python train.py --optimizer="soap_variant" --seq_len=1024 --steps=3859
Below are experts of layer 8 (counted from 0) of a mixture-of-experts language model. Rows are named router (the router's row for the expert), up (a neuron's input weights, with its number), down (a neuron's output weights, with its number) and show model dimensions 0-255. Each number is 500 + 25 x the weight over its row's rms, rounded and kept within 0 to 999. Numbers have three digits each.
After each expert's rows: a language model's description of what the expert responds to; "comes after" lists some tokens at least twice as common just before its tokens as in all text. This comes from a sample of Wikipedia text that the model never trained on. Tokens count by the router's weight.

# expert 60
router:537524510440472522501489459471459486514502499498503521515475480499513547464503484489502496475487497530482498499480473508471510498538480520452531480550482503488512486533534513511493523519511469487494480495522489478528513523493489506495498468486542524477487501528494529498436505473510506520532498486519513455523489490468508517461520499453497504492509508497481467500507534500457503500493536523479517523464483492554493497501435482536471516492524542523567460503518505490471541528459493484538469470476482476527517498496510489535480507521539487508524457521468528517498452492499495506555446581492489518483472475499443489486515509524500520515467523498453495491556529494536525516497484501498470493458463495510508514550506517495580493482491473499485493476496492518498490485464511
up5:521484528499479491535489484468506507541519487537525433505469460528504515483456495449513484449519492460487472520462535489499527465506492512504499519515470451486486469518521510518504500494478540493580482529484508524486457548530518493492489532536510512476506469510480528479477495516501465535500485433545524544525491554517539491466511504498469478506474498511486526505501508467476473499513499517500501494468491475529515499473475490492478512488485504509517505514509526480510514530515477506517547442488506516484493468543502519498460506515499544470505477466445462549485481511502485502499521548491523503442525478474449491519492527521488474494497474482458509501461497499504487519536521464466485492502472466487455506515488478478517519560491480508526510479492518467503531537500471
down5:480523516459558467460562497501533482500512505495508481509503537514510513534487481509486503530450524561486500506512554481515513471466498501517504458507494456475537479520492494512470488506509499492427480509472514483507500476523489466499522485498498510549491526500487507502479445507522520479545475483544527493503518561475504505514533490500475538512498488453505486458481450489486477523487489501565525493494507474547536491501508521514499539528473477504467536504481477496467497486442514539518530498468502508486530493493561482486481504492470472490508579518530563497482470490479475498501491525499485543486499464484493531473474491545504507525485540510496491503487512487559472469508478469474478489502508519477509486527491511491513505512489500510470507497485461458530472533487494
It responds to: Prefix de and st
comes after: " the", "-", " a", " and", " to", " The"

# expert 29
router:519511526504465475491476481510480505501494529471495500503506517471477472493508475484495511526468512527548506516511483544492513451471481488539525521511453477519506484506519512532470517482568485468498494554491474502523513546525546496498531498479535484466493511492484512514483528533490473526506497500496518490559467478488491495518495495497484447482486487489502482513535531544471479495483523473503495508478493498531513435500510468512526568489499499497496479470508502492525498477510437518528494500465472471507473492494528494527510498494500445492501476504469543505451489526466492516490463489536465526498469481523464540455508493493476497499491485468472502435497554494551516508502428519478491452469497460519475525502502467527537470459481499501506503458525436531496492501483495
up1:502491528476509522505479503520538525506506548481511472497490514512531485489510498514509474522471494506502499473522430512534522543507465474514506489438483508482472452503511514497542513460497473537451520494505453515545482486479490461523527490501513462471484522496513506539503484541483489532473529513505501517490472496525533500492472519534490473536542467516461488478500522526526458498498507466455472548509502498482499512521507481462485495505516481479485507503516556474493538518535494478500511489461492478507502458507501519541554501470492483473487503525487503492499488485469468503527541434477485524519493467489488489471460475482483495498468510485487523465474538443448509497548461530486512532550490520521516522491469493505527497501483473536461503478534466503518466531552461
down1:495461534469495503522529477496476495508491515510504492501512478491510533533530489526511522451517447524493471505513495468481510484550481519462534510551488526528496500492506488504506488550553500507467508508477507490513523494523439515467497480466517447446519520517505503511483519502508515492480549446513464520487484525508445509523543503509498470511479495469558520473544512500510549482516475464489512524505517495500465525486498492532496494497466458547514514491484502511516493510567514482468464482478511518492524499507485485536515491532477521500440515501510467494502532479528518479485473528495525482511522519487493476482515497504547510478483522440510490493468456505495461533472518456489510488468514495524485460456506483521482519466479518521534474507513475485553484472576535
It responds to: Mid-word syllable pieces
comes after: " ", " main", "-", " re", " de", " K"

# expert 54
router:502549502477483504516478480516434492519561520489501516473556480505517518499524470519541463520506438496590508437479460514480516437467501525484522526530490555511543471524523487522451500470485487484487500529480476494471511513522486522538515491502513488502538531536482492522482501517488462539524489518521520539501473468493494508479512516485488472523493488524490487486515540552482485527447496439510507536497520493494480560499463523541504498483477506537481496476514468513483522495455468445497482501495480472514498471470512475504479537523479496513524509538467540508519488526488494489528503548468479467513468485496462529502491523492492485510521500520496521490513530497534480474546512520502460495492488490487504488470534508518526491488509498509487476498506502499509464496485524
up3:552555506488476539480503509474507485518486525509545492507439520489474510480483484477525501480505507514523488534469509488483509487499536456473518494524544506452489534442522505468467507483496490516515530541529463440501495492506485526462500474485501451505491504494509489510522499474498483507511534486506467506473470524496480534493512532498479523471467511489493435514517509524496500497494478547483465530475475531473479528512504507535498484445492476498510499481465458507499532491507486472500508545491506491494507496519491531505466482468513509501496474475540523529479461520429487544484491512501506543513515478502539503486506521467511508527519455496524487492458563510538507502479485529535500547494483533459478523522489475524488464505517434530567499534466495505482526527498531
down3:471512506476530482511547482492482451477498509531504518489493518511515530491557497494503503491539488510532502524540480462485499511499527527512517540477479483466514504461432474471472554472490512529563492490529529464463535488520529522532492493508511464512470470499495495507508506480514496508546467510511498477462474488465525488504562501500492514517451511482460494515471505505490480514485526500482507547567485489499529509511485519461484526472524530484485485538533477519534546553455467484497521472494492513469482503512475516502504491548481516513465495517490506501513506491512490440448519482513483511487434483455519512525481482500529457525518456492507495474516517510505466565477522504504495539505522526534481516539484507483503478479534486472526492479479545476472495519505492
It responds to: Countries and regions
comes after: " the", " United", " in", " North", " South", "er"

# expert 3
router:545495538478497488471502486505496512508488536544477499507515522490491534464541489502499515509479523527487542529483481509455504482531499528493553502502421495519498479515521529519490475508522460496465469467479478556491544536509537539481494459497526448463504500503492518464448536495516481521519478518514522459508471508500490488472512508485496502512496498491516526531555516513511538536521489517509492474471498481508491506536485473460459500467495527502537506500555490515541502535490485520549476422518486486525487516499508478500523532532538485515480503510483528493494498520501453512583458513449503452522518467514475521484449499507487532510441497549482524493524504498528518483506489515508502490515515499473531483505487494517468475489463493481491466481529475505502505485520502
up4:499474495498557476446506515474511525446484482513491493467490544495505476478498468487436511513502485499519496504512484493468498480495516477457545536505439516561495478517467498503487475502590481510487479487507453528493526568491509489522523483497485492532498516489498505528541507482481496480462493520534554472511526522499511501489513494523479516562529520496523486518511448493498555484501489491517495494521524482465478484484535477487449499545529482514476444480512509535515526493483542498562495483537489463489505511519479458496474483558509535492479507496526503484506507536496488549496498505495467494485516503509523529466492522528481502522505471486502542462522430505488536506485502478471535490498501517466479461526497492513463470494484521482503509526485522513518509498496496
down4:486503505451533500482505488497472450502515520463484453491493526511500520517489469525472521542499526494478513505484499490521498482482490544491481465484505487478487492488498484476498509540511555452462497494538485493498499496495496427484442494489538516501527502512538497465518516476473462502512498450517506486463516516532538490524491478536467489502478497467528506501470517477515507562430520555524505521485477469533528533489479507499486476487526546477530547499554497504501488488474515479521486461516466532529498478457528493495533525490493511529494520473557490498447492516499481466528567477513555530498486481503494487487474452507507474507482495480522480535499449463500492542534503508521499530513497480529484488499501527540527511469530484482486502509547522534483487489505487
It responds to: Military rank word-starts
comes after: " was", " ", " re", " de", " as", " Po"

# expert 22
router:506520519472482540467473479480517489503489502478510491497531508469488538484509482475538496505468463505507480504501472534496526468488485525486490496473474499500541483523485539487519502478475499440494489498521488511468518513531495505526491496481532527461502526499474533531493507488500484484504493497485496490500459473440520541480539513525532440527503486503500505475537483508462513493481495496530484523520498489532440459502485500524505507507500542552463516485512502519494493495445490477493480484500477509553476478496526461494505512546489477502468475498492571509504454536495492473530483491461510509479485493518482496494507520511479537506495495520486538508556513522599483556497505540469497481485481440493482518478550453476537487519508491487545448462524494532516472470459502
up1:487484517496507473531507491510511478492538551470495511539451506482510515500444499476477471500482467528515540507509487530557514498520497444503484541456482502485450456503509447500440479506499514509477494514495514517536542498514510457542451558500497494532446454520468514502522482516486495504490502459481462482500470481544512499497512507467499473510528482487472510501510513521488484498456486475491459488522511493497532494502503467508507459449467450487497481508538511499466504515529497495489500529484500466478452488466484526474501518516533504501492517457497528521524518495526463521501520515547496505548476495489509513496524506466483514481531484467511480539541521472501464494519518460483454460546490510489551499534465517541499475512486481506502453503493525526489484523543523
down1:513486518492485496497506481508513507547512548537493475456491489511506447518512477507494513483490483492516481515503553467449511500497511555473435516484468522504512511499466523509495499519492511477513523505537525435502546502544452526518514480488516501443539449496521507502469524480493505507530505502492525500461525533506437515525497487500456465469582501527511505520523497493483525497468498474532508514509487491528511528537499530507487533493500460530480537490492462516479505504517515503490505505482454508495514524503541510493534465503506479490504543504537495498463473494502540524471500503490509498544485499516496512526520515460453529490465517480528487449539472439505484459559500517490516465471541481516513483465491506501463456496478494517481495522499505558522520505522509
It responds to: Names in release credits
comes after: " (", " in", " C", " A", ":", " O"

# expert 63
router:536530529466491502521474494486489484462493505512542478557526459504490510501504492504523508481493461576545492528477505507460490483497503511491512463522477502493511507502489504536521525502512492508491481472469502513504503532522522542476513453527504470498495508547492501496491497462507473487509481517506549459525461496477461496481524531487500501514496500515509476527550498495513490510474538496482487553492504473476481480517502489518419478490489488530517486485530504554578531544469506482509474488500509495501541506509515482506472511529527467538471483511461514483487497524509483519545450486498480494488517476513462505478473500521479495528486504526515513519528497475528538531534504537508497486464464455488550523511499484514479468478464503479511420472468461562497458475476496
up0:489498495536493530521523501527527490545441481490530468479500525544523498520491491481494540467479469478543493499508506532507545498450521513461503507503462502488503494491477465567531497499490455498473516502527482504446490489447498487499538504525525540508501527516459497534485504494473459453543496480479464486474504524514471499472504520472459499501497480512559517473477453523480500518466481505467507552483477518507525495472465523506482511453484523491446504452506521491474502525510493491498494513495485510469499491491493434493468532528497526514535540474522481473516498508519514509494505444497541476543556483485503538497525527529503477488521538476511545511493491468494469513481495491531485531531500520476509507455523515518515506536466526528543465479496477505494499462492476
down0:536501492460471476486480495520464464473507501489530487521534479561488465509472464513485486474467533512508536536484496531495497516539520507508497465526540536518502483496510463459513491529488490504499548517483539495525510456509506516524484516517516506508477511510497481519518476535515532515492467553515457572535496459476472455474512479517486503464511454474496539511528476493524535479466503506532510499526473514482525505513484480458519484500495497462490524494499504527528482469547468506488500471479459508511504500518487515527493497511482550457489539522487506520530470485495477499473505528510517489508485510497477473465515486523503536435497496492539506501481501498437482489429522526523444485506463539512468519481507532519532485488473554540519479519508503530542519526506472
It responds to: Election table tokens
comes after: " ", " |", "\n", ";", " (", " was"